python train.py --n_layer=14 --d_model=256 --normalize_top_k=false --balance_bias=false --groups_per_token=4 --vocab_size=16384 --norm="rmsnorm" --tie_embeddings=false --batch_tokens=65536 --seq_len=256 --train_tokens=367300000
Below are experts of layer 4 (counted from 0) of a mixture-of-experts language model. Rows are named gate (a neuron's input weights, with its number), up (a neuron's input weights, with its number), down (a neuron's output weights, with its number) and show model dimensions 128-255. Each number is 50 + 12 x the weight over its row's rms, rounded and kept within 0 to 99.
Before each expert's rows: a language model's description of what the expert responds to; "mostly gets" lists some tokens that are sent to it at least half of the time. This comes from a sample of Wikipedia text that the model never trained on.

# expert 7
What it handles: Consonant-initial name pieces. Word pieces and first names in proper nouns, often after B or G, such as B-av-arian, B-ubl-é, T-ch-omfa, Nick, Steve.
mostly gets: "V", "v", "Ch", " Qu", "St", "act"
gate0:41 52 23 27 50 62 50 32 59 34 52 61 56 42 55 54 32 48 77 65 69 46 40 39 61 33 33 53 53 59 22 62 51 74 49 42 52 53 58 39 36 61 65 58 43 64 41 46 37 54 48 44 40 48 52 57 60 54 41 41 65 57 64 54 43 31 34 52 49 37 44 66 61 52 40 48 21 39 45 35 63 45 15 46 26 60 63 55 42 48 48 48 61 43 66 34 47 40 29 40 62 69 66 67 42 30 35 77 57 34 46 46 49 28 52 31 58 35 49 25 48 52 66 61 44 52 43 55
up0:19 66 40 56 49 40 73 46 59 50 48 59 24 65 30 49 33 52 65 29 40 61 29 46 53 48 60 49 41 68 61 50 40 75 26 63 58 27 67 64 44 74 67 52 39 35 36 56 46 60 58 57 46 50 63 38 62 51 55 35 40 37 43 37 50 50 67 37 65 80 37 36 41 57 53 44 29 29 48 53 44 51 30 69 43 50 44 54 59 55 43 61 65 36 53 64 47 54 52 56 38 36 65 58 48 64 60 60 33 45 58 33 73 50 49 44 64 46 25 58 36 28 51 59 53 52 58 39
down0:29 57 64 55 63 47 62 35 62 42 44 50 46 57 62 52 35 54 32 38 41 68 20 58 49 42 45 46 38 52 35 73 48 45 36 81 38 49 50 74 53 32 60 60 75 33 56 41 61 60 43 63 51 63 57 58 49 55 50 60 42 46 72 53 29 48 55 80 62 30 32 68 76 52 50 21 43 57 56 69 55 44 39 63 52 72 45 53 42 53 41 53 64 41 53 52 46 41 53 42 42 48 54 42 50 49 53 51 53 36 55 54 71 44 47 56 53 67 58 50 56 52 55 52 53 40 46 34

# expert 15
What it handles: Commas. Commas, especially after dates, day numbers and place or surname entries, as in "August 9, 2013", "Armagh, Down".
mostly gets: ",", "),", "\",", "',", ".,", ")"
gate1:53 71 34 47 48 48 53 57 40 62 49 49 54 31 27 64 71 55 51 59 46 67 28 82 59 44 50 57 39 51 47 44 60 65 46 49 46 31 52 40 54 65 34 69 67 43 67 48 39 57 49 59 41 52 66 53 62 45 69 44 50 55 55 80 57 52 63 58 57 51 72 37 55 53 37 54 60 63 42 60 46 46 49 45 33 65 50 50 43 58 70 50 67 30 44 65 37 33 33 53 57 58 46 60 60 51 54 58 86 44 45 43 68 38 35 59 46 38 46 48 29 51 66 55 41 58 68 57
up1:42 25 43 28 57 55 57 37 40 45 76 35 72 57 55 57 48 55 64 45 78 24 64 66 50 48 76 49 44 67 53 64 36 50 38 41 31 59 47 63 38 29 48 48 57 63 27 48 37 49 48 49 76 45 54 65 46 48 30 51 57 56 47 45 49 45 48 48 48 32 48 65 57 51 45 38 30 48 59 56 56 75 38 52 55 40 44 37 53 44 30 48 44 60 45 47 58 51 82 34 44 48 68 35 50 34 60 68 37 52 60 41 66 54 50 26 46 56 46 51 76 46 41 29 52 51 49 37
down1:52 43 51 39 54 55 57 52 66 35 45 54 68 60 49 38 49 64 61 28 34 54 46 56 36 63 59 35 31 70 50 53 59 38 58 48 44 72 63 53 37 45 89 62 47 55 46 59 33 69 57 33 84 46 47 50 41 53 43 52 51 56 37 42 45 49 50 31 47 30 43 57 69 63 58 56 50 51 48 39 58 54 46 40 55 34 27 44 51 47 45 31 36 27 31 18 55 36 70 51 44 48 50 50 54 59 60 37 35 48 66 57 46 65 62 51 63 31 31 42 56 40 58 60 82 50 40 56

# expert 35
What it handles: Prepositions after nouns. Prepositions right after a noun or verb, mostly of and in, as in board of trustees, head of, and control of.
mostly gets: " in", " of", " for", " at", " from", " on"
gate0:38 61 53 56 53 40 51 42 41 38 65 52 67 56 51 50 29 53 38 26 66 49 32 19 50 34 55 61 50 44 43 56 71 70 51 44 55 44 37 45 47 22 38 80 50 54 61 64 73 54 50 45 46 20 66 45 63 65 56 41 54 40 63 42 47 63 51 58 54 35 55 58 70 43 44 59 51 28 33 40 70 47 46 37 50 59 59 43 44 64 51 43 48 42 28 56 66 52 39 38 55 71 52 55 57 47 45 31 62 15 53 48 23 50 42 40 48 66 48 51 55 59 54 27 41 54 43 50
up0:34 61 60 35 44 42 42 69 91 58 57 46 43 56 41 53 54 43 39 63 44 54 46 44 54 42 58 52 43 29 69 55 48 46 41 56 62 55 47 56 40 62 75 38 54 41 65 58 42 54 36 50 60 52 35 61 22 52 44 58 38 71 75 47 49 57 60 53 37 44 16 59 62 49 65 76 54 62 71 44 53 54 62 43 51 42 30 52 48 48 36 53 42 41 45 40 46 64 48 58 69 69 44 41 35 52 43 49 61 40 48 50 22 51 60 38 60 48 41 43 55 56 57 53 39 51 60 57
down0:41 44 37 48 45 33 30 37 55 36 60 60 38 36 60 62 48 61 37 45 71 50 54 44 36 40 36 53 57 44 46 41 52 57 57 52 56 33 49 54 74 45 38 42 58 70 57 53 57 66 69 52 54 48 48 52 62 51 46 32 77 40 59 30 32 74 65 65 68 52 56 36 33 09 33 52 52 40 32 44 37 36 51 43 65 43 64 52 42 55 56 58 39 39 37 61 50 38 54 45 51 44 63 71 42 46 48 67 42 53 36 53 48 36 48 54 71 35 62 54 53 64 40 69 38 37 55 32

# expert 12
What it handles: Sentence-final periods. Periods ending sentences or closing quotes and parentheses, abbreviation dots (U.S., sp.), ordinal th in 17th, and plus signs in tables.
mostly gets: ".", ").", "th", ".\"", " Th", "\"."
gate1:52 45 45 30 43 28 70 68 50 45 34 37 58 48 47 43 51 22 46 46 49 26 66 49 30 62 51 42 41 48 24 46 51 49 47 37 54 65 32 41 77 56 41 64 45 47 69 29 55 45 43 36 52 62 57 43 46 56 52 55 23 32 49 36 38 35 31 46 34 62 51 63 51 50 63 37 48 61 42 55 52 51 52 53 44 50 54 52 18 47 42 53 51 31 52 66 55 61 55 57 43 38 44 68 54 52 43 50 74 36 54 38 45 43 52 46 50 71 50 43 53 38 48 49 74 56 70 67
up1:47 36 31 48 61 54 54 42 51 49 45 69 54 49 60 39 55 61 66 49 45 56 34 27 51 35 66 61 46 63 58 33 64 62 53 60 49 33 51 66 40 55 56 50 63 44 41 57 51 52 56 52 63 47 57 54 46 51 37 45 57 37 51 58 53 51 55 48 75 64 64 66 74 50 57 39 43 47 40 56 55 67 55 47 61 62 62 62 58 55 40 62 51 53 29 28 49 69 57 42 57 53 62 51 26 68 59 61 44 54 26 66 35 36 31 53 50 25 51 29 55 59 33 39 28 48 56 58
down1:58 20 43 43 36 52 33 43 55 11 38 25 62 40 51 43 54 56 44 61 32 44 55 42 54 26 43 62 75 39 52 41 62 62 48 46 46 43 58 43 35 56 44 45 49 56 26 37 74 52 61 37 31 66 44 59 50 47 51 64 54 50 56 49 37 60 34 44 32 54 34 52 52 48 58 68 52 40 55 29 38 69 41 48 36 50 42 66 50 39 55 56 52 49 58 56 49 49 61 45 60 63 61 58 33 90 69 32 52 32 46 81 59 43 49 33 58 47 53 48 59 43 54 46 56 42 53 24

# expert 19
What it handles: Sentence-ending punctuation. Full stops that end sentences or follow abbreviations and numbers, plus clause links like but and while, as in ET., Baby., but.
mostly gets: ".", " but", ").", ".\"", " while", "\"."
gate0:68 76 51 56 49 49 26 58 22 51 35 43 68 31 45 66 73 45 54 54 44 67 58 57 32 66 49 53 23 70 64 67 42 21 39 63 64 36 46 64 60 41 51 72 37 60 52 30 57 43 39 48 48 39 69 79 61 49 62 43 45 55 46 32 36 36 46 38 62 52 67 69 32 38 44 48 68 62 59 42 41 32 59 52 57 48 68 61 72 42 67 33 62 45 61 51 48 61 56 53 46 49 60 57 61 40 33 35 57 46 34 42 58 55 47 52 46 66 61 49 52 42 47 54 48 54 67 59
up0:65 59 66 58 60 52 49 85 46 55 63 47 44 45 56 74 48 42 56 70 72 46 31 56 41 57 30 43 19 71 74 37 65 47 58 26 40 31 40 44 48 47 38 58 50 41 54 31 26 54 55 42 52 50 73 66 50 41 59 39 40 57 56 34 53 62 52 56 38 72 35 55 42 48 53 35 53 49 57 57 28 48 46 42 62 19 40 59 43 65 51 43 44 72 39 66 66 63 75 57 50 60 26 25 45 40 33 39 61 44 46 17 63 38 51 51 55 41 51 50 56 54 39 31 60 58 58 33
down0:55 49 60 26 44 58 42 60 58 74 58 48 44 42 43 57 59 37 73 55 45 58 51 28 52 38 38 57 23 50 50 55 61 50 94 23 42 18 62 41 51 28 42 51 29 70 52 65 54 34 54 47 68 48 45 57 43 59 25 61 38 30 55 38 58 60 61 59 54 57 45 54 28 44 67 41 43 20 46 69 37 45 48 50 62 52 56 63 40 24 63 56 62 28 63 44 80 44 49 38 55 60 54 32 47 38 52 48 51 50 65 51 49 36 65 38 57 49 37 69 64 53 57 38 38 48 57 73

# expert 46
What it handles: Commas in numbers and places. Commas as thousands separators, after a day in dates, and between a town and its state or country.
mostly gets: ",", "),", "\",", "',", " –", ".,"
gate1:57 42 58 24 43 50 50 56 59 61 77 62 56 37 40 51 40 46 63 66 65 46 42 54 49 59 62 33 57 50 60 72 39 59 66 43 68 32 51 54 39 55 71 52 56 53 81 28 51 52 52 62 46 64 52 48 79 66 40 56 51 55 58 43 50 45 55 54 60 57 62 42 58 44 56 57 30 66 47 35 88 62 36 54 34 56 53 51 63 57 42 61 63 61 37 73 23 52 33 47 47 44 62 43 55 62 47 60 52 40 42 45 51 40 53 72 18 50 52 59 28 56 64 41 53 55 42 40
up1:71 53 66 62 65 85 63 66 33 38 61 58 68 54 53 55 46 48 30 57 63 52 72 63 73 34 52 58 61 40 62 61 37 39 48 52 54 62 44 18 60 37 56 54 53 35 68 32 34 47 49 52 35 54 58 60 54 39 41 22 50 56 51 61 59 83 47 60 39 39 37 37 59 35 76 42 51 53 53 59 59 48 38 50 59 65 39 49 51 39 41 67 60 52 58 63 48 44 41 68 47 46 54 34 34 74 32 40 56 64 46 49 42 49 44 28 43 56 44 60 45 46 62 49 42 63 60 56
down1:51 54 62 47 59 48 67 46 37 78 75 56 37 55 32 46 57 48 35 63 48 61 55 47 38 56 57 52 75 34 69 61 68 49 49 45 58 52 45 51 50 34 68 43 62 63 62 72 63 32 40 49 35 46 67 59 66 39 38 40 46 53 55 48 65 60 46 48 53 61 55 59 10 46 65 45 66 53 42 55 47 73 56 38 56 38 40 49 50 38 43 58 54 42 33 71 48 40 34 50 78 36 46 61 49 53 21 67 45 51 59 41 36 42 63 38 50 63 48 55 48 53 49 28 43 40 56 41

# expert 50
What it handles: Infobox field colons. Colons after field labels in infobox-style lists, such as Release date:, Starring:, Venue:, plus dashes in score records.
mostly gets: ":", " -", " –", " •", "):", " Coordinates"
gate0:56 62 57 47 41 38 55 76 56 57 59 60 56 75 60 54 39 52 28 49 55 52 48 44 56 45 38 58 55 58 54 57 69 43 36 41 49 60 66 43 65 46 56 42 54 37 50 36 42 62 55 49 50 78 54 33 61 49 34 49 30 55 60 52 37 63 44 36 61 31 72 49 50 41 77 39 41 50 71 49 67 47 55 56 37 69 58 43 45 49 72 44 53 45 38 58 62 45 64 39 52 48 31 44 42 35 66 83 46 40 26 52 73 62 63 55 41 58 42 53 50 17 59 62 51 45 61 34
up0:63 36 32 48 35 59 51 14 56 37 47 46 53 63 42 37 46 40 56 39 46 42 52 48 49 22 61 50 43 61 48 54 34 64 41 60 43 55 40 64 34 55 61 55 48 29 47 55 57 59 60 45 23 29 47 43 72 68 36 50 79 46 52 53 59 57 47 51 45 52 40 56 53 60 33 57 56 51 23 20 65 42 37 28 68 66 54 64 39 46 44 41 27 42 51 65 53 60 44 60 50 34 47 60 57 39 47 43 58 39 59 63 47 40 55 54 74 66 58 43 56 68 71 30 67 64 58 59
down0:55 42 55 91 42 57 39 40 41 56 45 47 47 58 35 79 68 47 62 54 50 51 42 66 67 54 51 49 52 45 64 36 48 49 67 47 56 51 81 50 65 54 52 72 36 72 36 68 43 41 60 52 56 57 41 51 51 30 51 58 62 57 48 47 40 47 40 51 40 55 44 26 35 49 34 51 64 52 50 29 81 42 68 32 54 35 36 41 43 42 44 51 50 58 39 46 31 37 35 40 48 79 58 40 44 39 47 48 30 45 60 56 54 61 55 51 60 44 52 50 38 51 65 55 54 50 53 61

# expert 48
What it handles: Commas and separators. Commas after names, places, and years in lists and citations (Meyrick, 1921), comma-joined clauses, and compass words like West, South.
mostly gets: ",", "),", "\",", "',", " West", ".,"
gate0:53 34 36 58 72 38 54 52 62 40 54 45 36 53 08 76 44 57 50 57 41 69 60 76 58 68 52 32 48 43 43 53 47 54 25 45 43 43 31 54 32 60 56 38 68 69 63 52 63 42 43 46 60 43 43 64 42 36 48 56 45 43 66 45 50 43 54 53 25 58 35 26 47 58 52 48 55 44 35 44 32 36 48 62 70 56 56 57 64 72 38 49 50 63 49 51 59 47 59 67 82 57 59 32 63 55 49 55 35 27 57 60 54 46 60 49 62 38 44 60 62 43 44 56 36 42 50 51
up0:55 64 59 55 63 34 70 52 38 41 61 56 46 59 57 60 70 59 53 57 48 49 66 32 62 68 46 49 41 68 55 48 49 45 61 47 41 28 42 56 65 40 43 27 44 33 42 63 45 38 39 32 47 58 46 33 22 47 55 34 41 34 45 29 34 63 54 22 39 46 59 38 52 57 43 61 52 39 73 38 43 56 74 41 51 33 56 44 34 56 44 55 34 41 51 46 61 61 43 43 52 38 44 52 24 68 59 59 57 73 41 25 48 57 25 51 61 53 73 53 56 36 44 57 47 43 47 71
down0:56 44 37 44 45 62 51 54 48 32 49 45 66 39 66 44 29 55 46 49 50 56 65 40 42 48 40 48 36 51 35 29 51 59 46 39 51 47 61 50 38 59 42 42 40 49 56 37 28 56 51 55 45 26 40 46 37 44 65 44 33 45 68 52 43 63 33 59 54 48 53 47 60 48 64 49 39 32 57 55 44 59 54 38 35 57 48 40 55 44 61 78 63 54 49 37 46 77 46 72 40 67 54 62 55 40 41 50 49 50 80 48 73 46 16 69 65 38 36 64 65 37 60 37 32 71 58 51

# expert 53
What it handles: Technical word pieces. Word pieces inside technical or mathematical words and names, such as exp-on-ential, conver-ge, pol-yn-omial, and P-rakash.
mostly gets: " Ge", " Order", " Cl", " x", " Go", " bridge"
gate0:42 27 39 57 57 34 31 49 55 65 59 57 40 50 31 39 64 36 37 52 43 71 37 45 31 58 33 46 65 41 71 57 69 61 39 61 70 67 62 57 49 68 49 45 55 57 60 43 47 68 58 55 55 59 56 74 31 39 49 60 36 68 67 32 40 76 46 52 50 45 60 47 38 33 49 37 70 48 64 46 33 68 60 40 34 54 81 67 59 61 43 73 50 62 40 65 56 38 60 49 31 43 45 47 58 72 53 62 60 53 58 50 39 47 38 37 44 56 49 63 36 50 74 55 45 60 59 55
up0:51 53 56 63 42 42 63 54 45 51 38 48 72 57 32 31 58 58 50 26 43 27 73 25 36 79 56 31 44 53 29 43 59 70 60 39 37 51 27 52 28 53 41 55 61 44 37 66 42 49 61 55 60 51 39 46 50 46 55 56 37 62 39 48 37 55 47 55 50 38 43 53 31 36 17 61 56 42 49 74 44 53 38 55 32 54 55 50 65 63 42 53 63 57 68 60 43 40 44 67 52 49 43 42 53 63 27 55 73 51 43 41 59 62 51 42 28 66 57 47 56 46 62 61 51 55 55 58
down0:54 49 48 27 68 50 48 57 56 58 48 68 42 68 41 54 28 66 47 58 47 51 47 43 45 56 45 45 51 32 61 55 43 61 46 51 57 24 39 48 48 37 51 42 51 68 32 34 49 47 40 44 39 63 46 39 52 57 21 60 39 43 12 64 59 63 71 60 40 50 54 57 41 35 43 56 54 62 70 43 50 33 37 47 68 38 49 59 35 46 45 51 38 43 38 47 39 77 64 57 48 52 39 22 40 33 61 61 50 62 41 36 26 53 53 29 42 39 52 58 57 39 45 45 36 58 48 65

# expert 26
What it handles: Sentence-ending periods. Sentence-final periods and closing punctuation, especially the period after a year in parentheses in bibliography entries like (2019).
mostly gets: ").", "\".", ".\"", ".", "See", ".)"
gate1:45 42 38 60 50 57 45 46 33 25 40 50 75 38 15 45 69 50 63 63 57 66 44 51 33 65 52 63 63 57 46 64 70 51 39 44 50 47 57 43 64 68 46 39 51 55 37 57 44 37 50 64 43 51 58 65 47 54 42 64 65 49 41 53 50 61 53 59 73 61 47 31 43 44 38 61 52 62 37 27 49 43 39 45 55 56 42 62 54 56 29 64 64 30 69 64 55 41 37 53 54 46 43 50 56 52 56 62 79 83 43 54 35 48 56 45 47 24 39 51 47 48 76 42 76 57 51 60
up1:48 33 49 39 63 52 44 47 51 62 57 31 37 52 31 47 57 48 53 70 40 45 61 67 53 58 55 58 52 28 57 55 58 39 44 64 50 51 42 33 46 32 39 56 28 32 25 50 66 55 70 44 49 46 54 64 58 40 56 49 55 43 52 44 49 56 62 56 62 32 37 37 49 60 36 31 71 76 55 35 51 47 74 50 38 73 66 44 51 73 52 47 52 60 39 54 40 64 39 58 83 62 57 37 65 54 44 59 75 61 73 55 38 65 46 52 64 52 46 46 69 22 47 49 54 18 34 58
down1:72 56 44 62 55 56 36 41 76 53 40 45 32 39 63 50 54 49 61 49 40 51 56 41 37 72 56 61 44 52 80 45 41 45 57 51 37 54 52 38 43 44 34 44 50 59 45 53 59 44 37 33 50 45 51 47 38 57 49 84 49 44 59 38 56 35 65 48 64 52 72 45 50 40 63 47 29 33 48 37 42 52 45 59 71 72 48 44 51 48 66 39 37 69 32 64 27 57 48 70 56 53 53 47 58 60 67 61 46 24 51 57 57 82 44 50 58 39 52 26 60 40 43 44 48 28 27 40

# expert 59
What it handles: The and p pieces. Mostly the after prepositions such as of, in, and on, plus a letter p piece inside names, such as Dem-p-sey and Cock-p-it.
mostly gets: " the", "The", " The", "p", " b", "P"
gate2:63 53 51 64 37 55 51 38 24 24 24 49 36 32 44 52 50 45 63 58 48 58 48 50 50 54 47 60 82 56 68 73 60 57 42 49 56 54 40 34 73 68 70 40 62 49 48 45 62 55 52 70 51 44 59 46 48 63 54 42 73 37 51 39 63 49 42 32 50 37 11 59 62 24 61 59 58 39 56 45 43 53 52 63 52 51 48 52 40 67 50 46 41 51 60 62 35 65 51 47 50 59 57 57 64 53 29 61 57 34 57 41 39 38 58 40 53 63 50 31 41 46 67 67 54 44 51 46
up2:37 66 44 49 79 50 49 54 68 47 47 56 59 57 48 49 63 33 60 57 37 32 52 46 16 60 39 38 59 64 61 52 50 58 56 57 58 63 56 47 39 39 51 52 40 44 51 46 43 28 58 58 54 59 50 62 54 29 36 42 59 29 60 56 66 55 31 60 48 26 18 55 53 70 41 46 56 62 48 57 53 70 36 52 42 44 48 78 45 53 45 46 59 44 21 35 71 60 48 54 44 50 71 69 31 57 53 40 41 46 42 34 50 47 44 46 72 67 61 59 35 40 49 47 44 80 33 37
down2:48 53 47 46 51 50 52 44 46 63 42 63 51 48 42 55 46 44 54 69 69 48 29 42 31 46 41 38 31 48 64 38 32 55 45 66 65 59 45 30 40 41 46 36 43 51 46 57 35 68 58 56 47 58 55 43 29 69 47 52 55 70 55 41 26 43 44 66 64 50 40 57 45 60 64 47 56 57 58 54 61 76 45 43 47 36 10 45 47 60 60 36 49 53 64 60 47 50 30 71 54 59 40 47 28 35 56 41 29 56 38 76 50 44 75 61 44 56 59 87 72 45 60 67 55 18 46 55

# expert 63
What it handles: Clock colons and punctuation. Colons in clock times like 06:00 UTC and after list labels, plus sentence-final periods, commas and dashes.
mostly gets: ":", "',", "):", " '", " :", "!"
gate0:28 39 58 41 56 53 50 40 45 48 57 68 58 48 69 26 36 50 28 60 42 29 52 40 52 27 62 58 47 52 73 62 46 34 37 66 68 38 52 42 46 42 43 30 60 58 43 52 63 52 40 52 33 36 61 47 60 81 41 38 41 53 41 45 51 50 64 62 52 69 30 58 40 67 52 43 71 38 63 39 44 57 62 64 58 43 47 47 44 59 60 44 71 38 43 66 19 66 59 43 33 31 62 46 58 30 26 47 50 60 48 53 59 33 55 49 46 49 45 45 63 59 44 51 62 42 36 57
up0:40 46 57 66 45 55 26 44 61 42 58 40 53 54 54 52 49 45 45 50 52 49 30 44 49 51 79 48 45 58 34 37 43 39 56 49 39 48 63 56 68 57 36 44 29 70 52 53 39 61 63 53 66 45 38 52 44 76 63 42 61 49 53 46 41 46 25 62 56 63 52 31 46 41 63 65 33 64 63 57 45 77 33 61 57 44 50 61 55 60 63 52 33 48 73 71 47 44 70 69 42 44 63 61 39 32 48 42 30 25 52 44 60 24 48 24 25 46 49 48 61 54 55 48 48 87 63 55
down0:81 49 42 47 46 59 48 55 53 54 58 54 60 28 48 34 37 10 52 32 46 45 77 52 49 54 52 59 62 60 48 43 51 45 49 57 61 60 43 57 52 37 44 44 52 52 30 49 45 49 63 30 49 61 25 66 58 49 59 40 62 58 65 54 66 65 64 54 56 66 48 49 36 56 81 65 37 44 52 58 40 34 22 43 55 31 53 51 41 74 49 52 46 48 55 43 54 55 39 44 62 67 52 78 52 38 44 62 48 49 69 64 55 65 60 55 44 44 51 53 46 70 37 34 33 66 41 57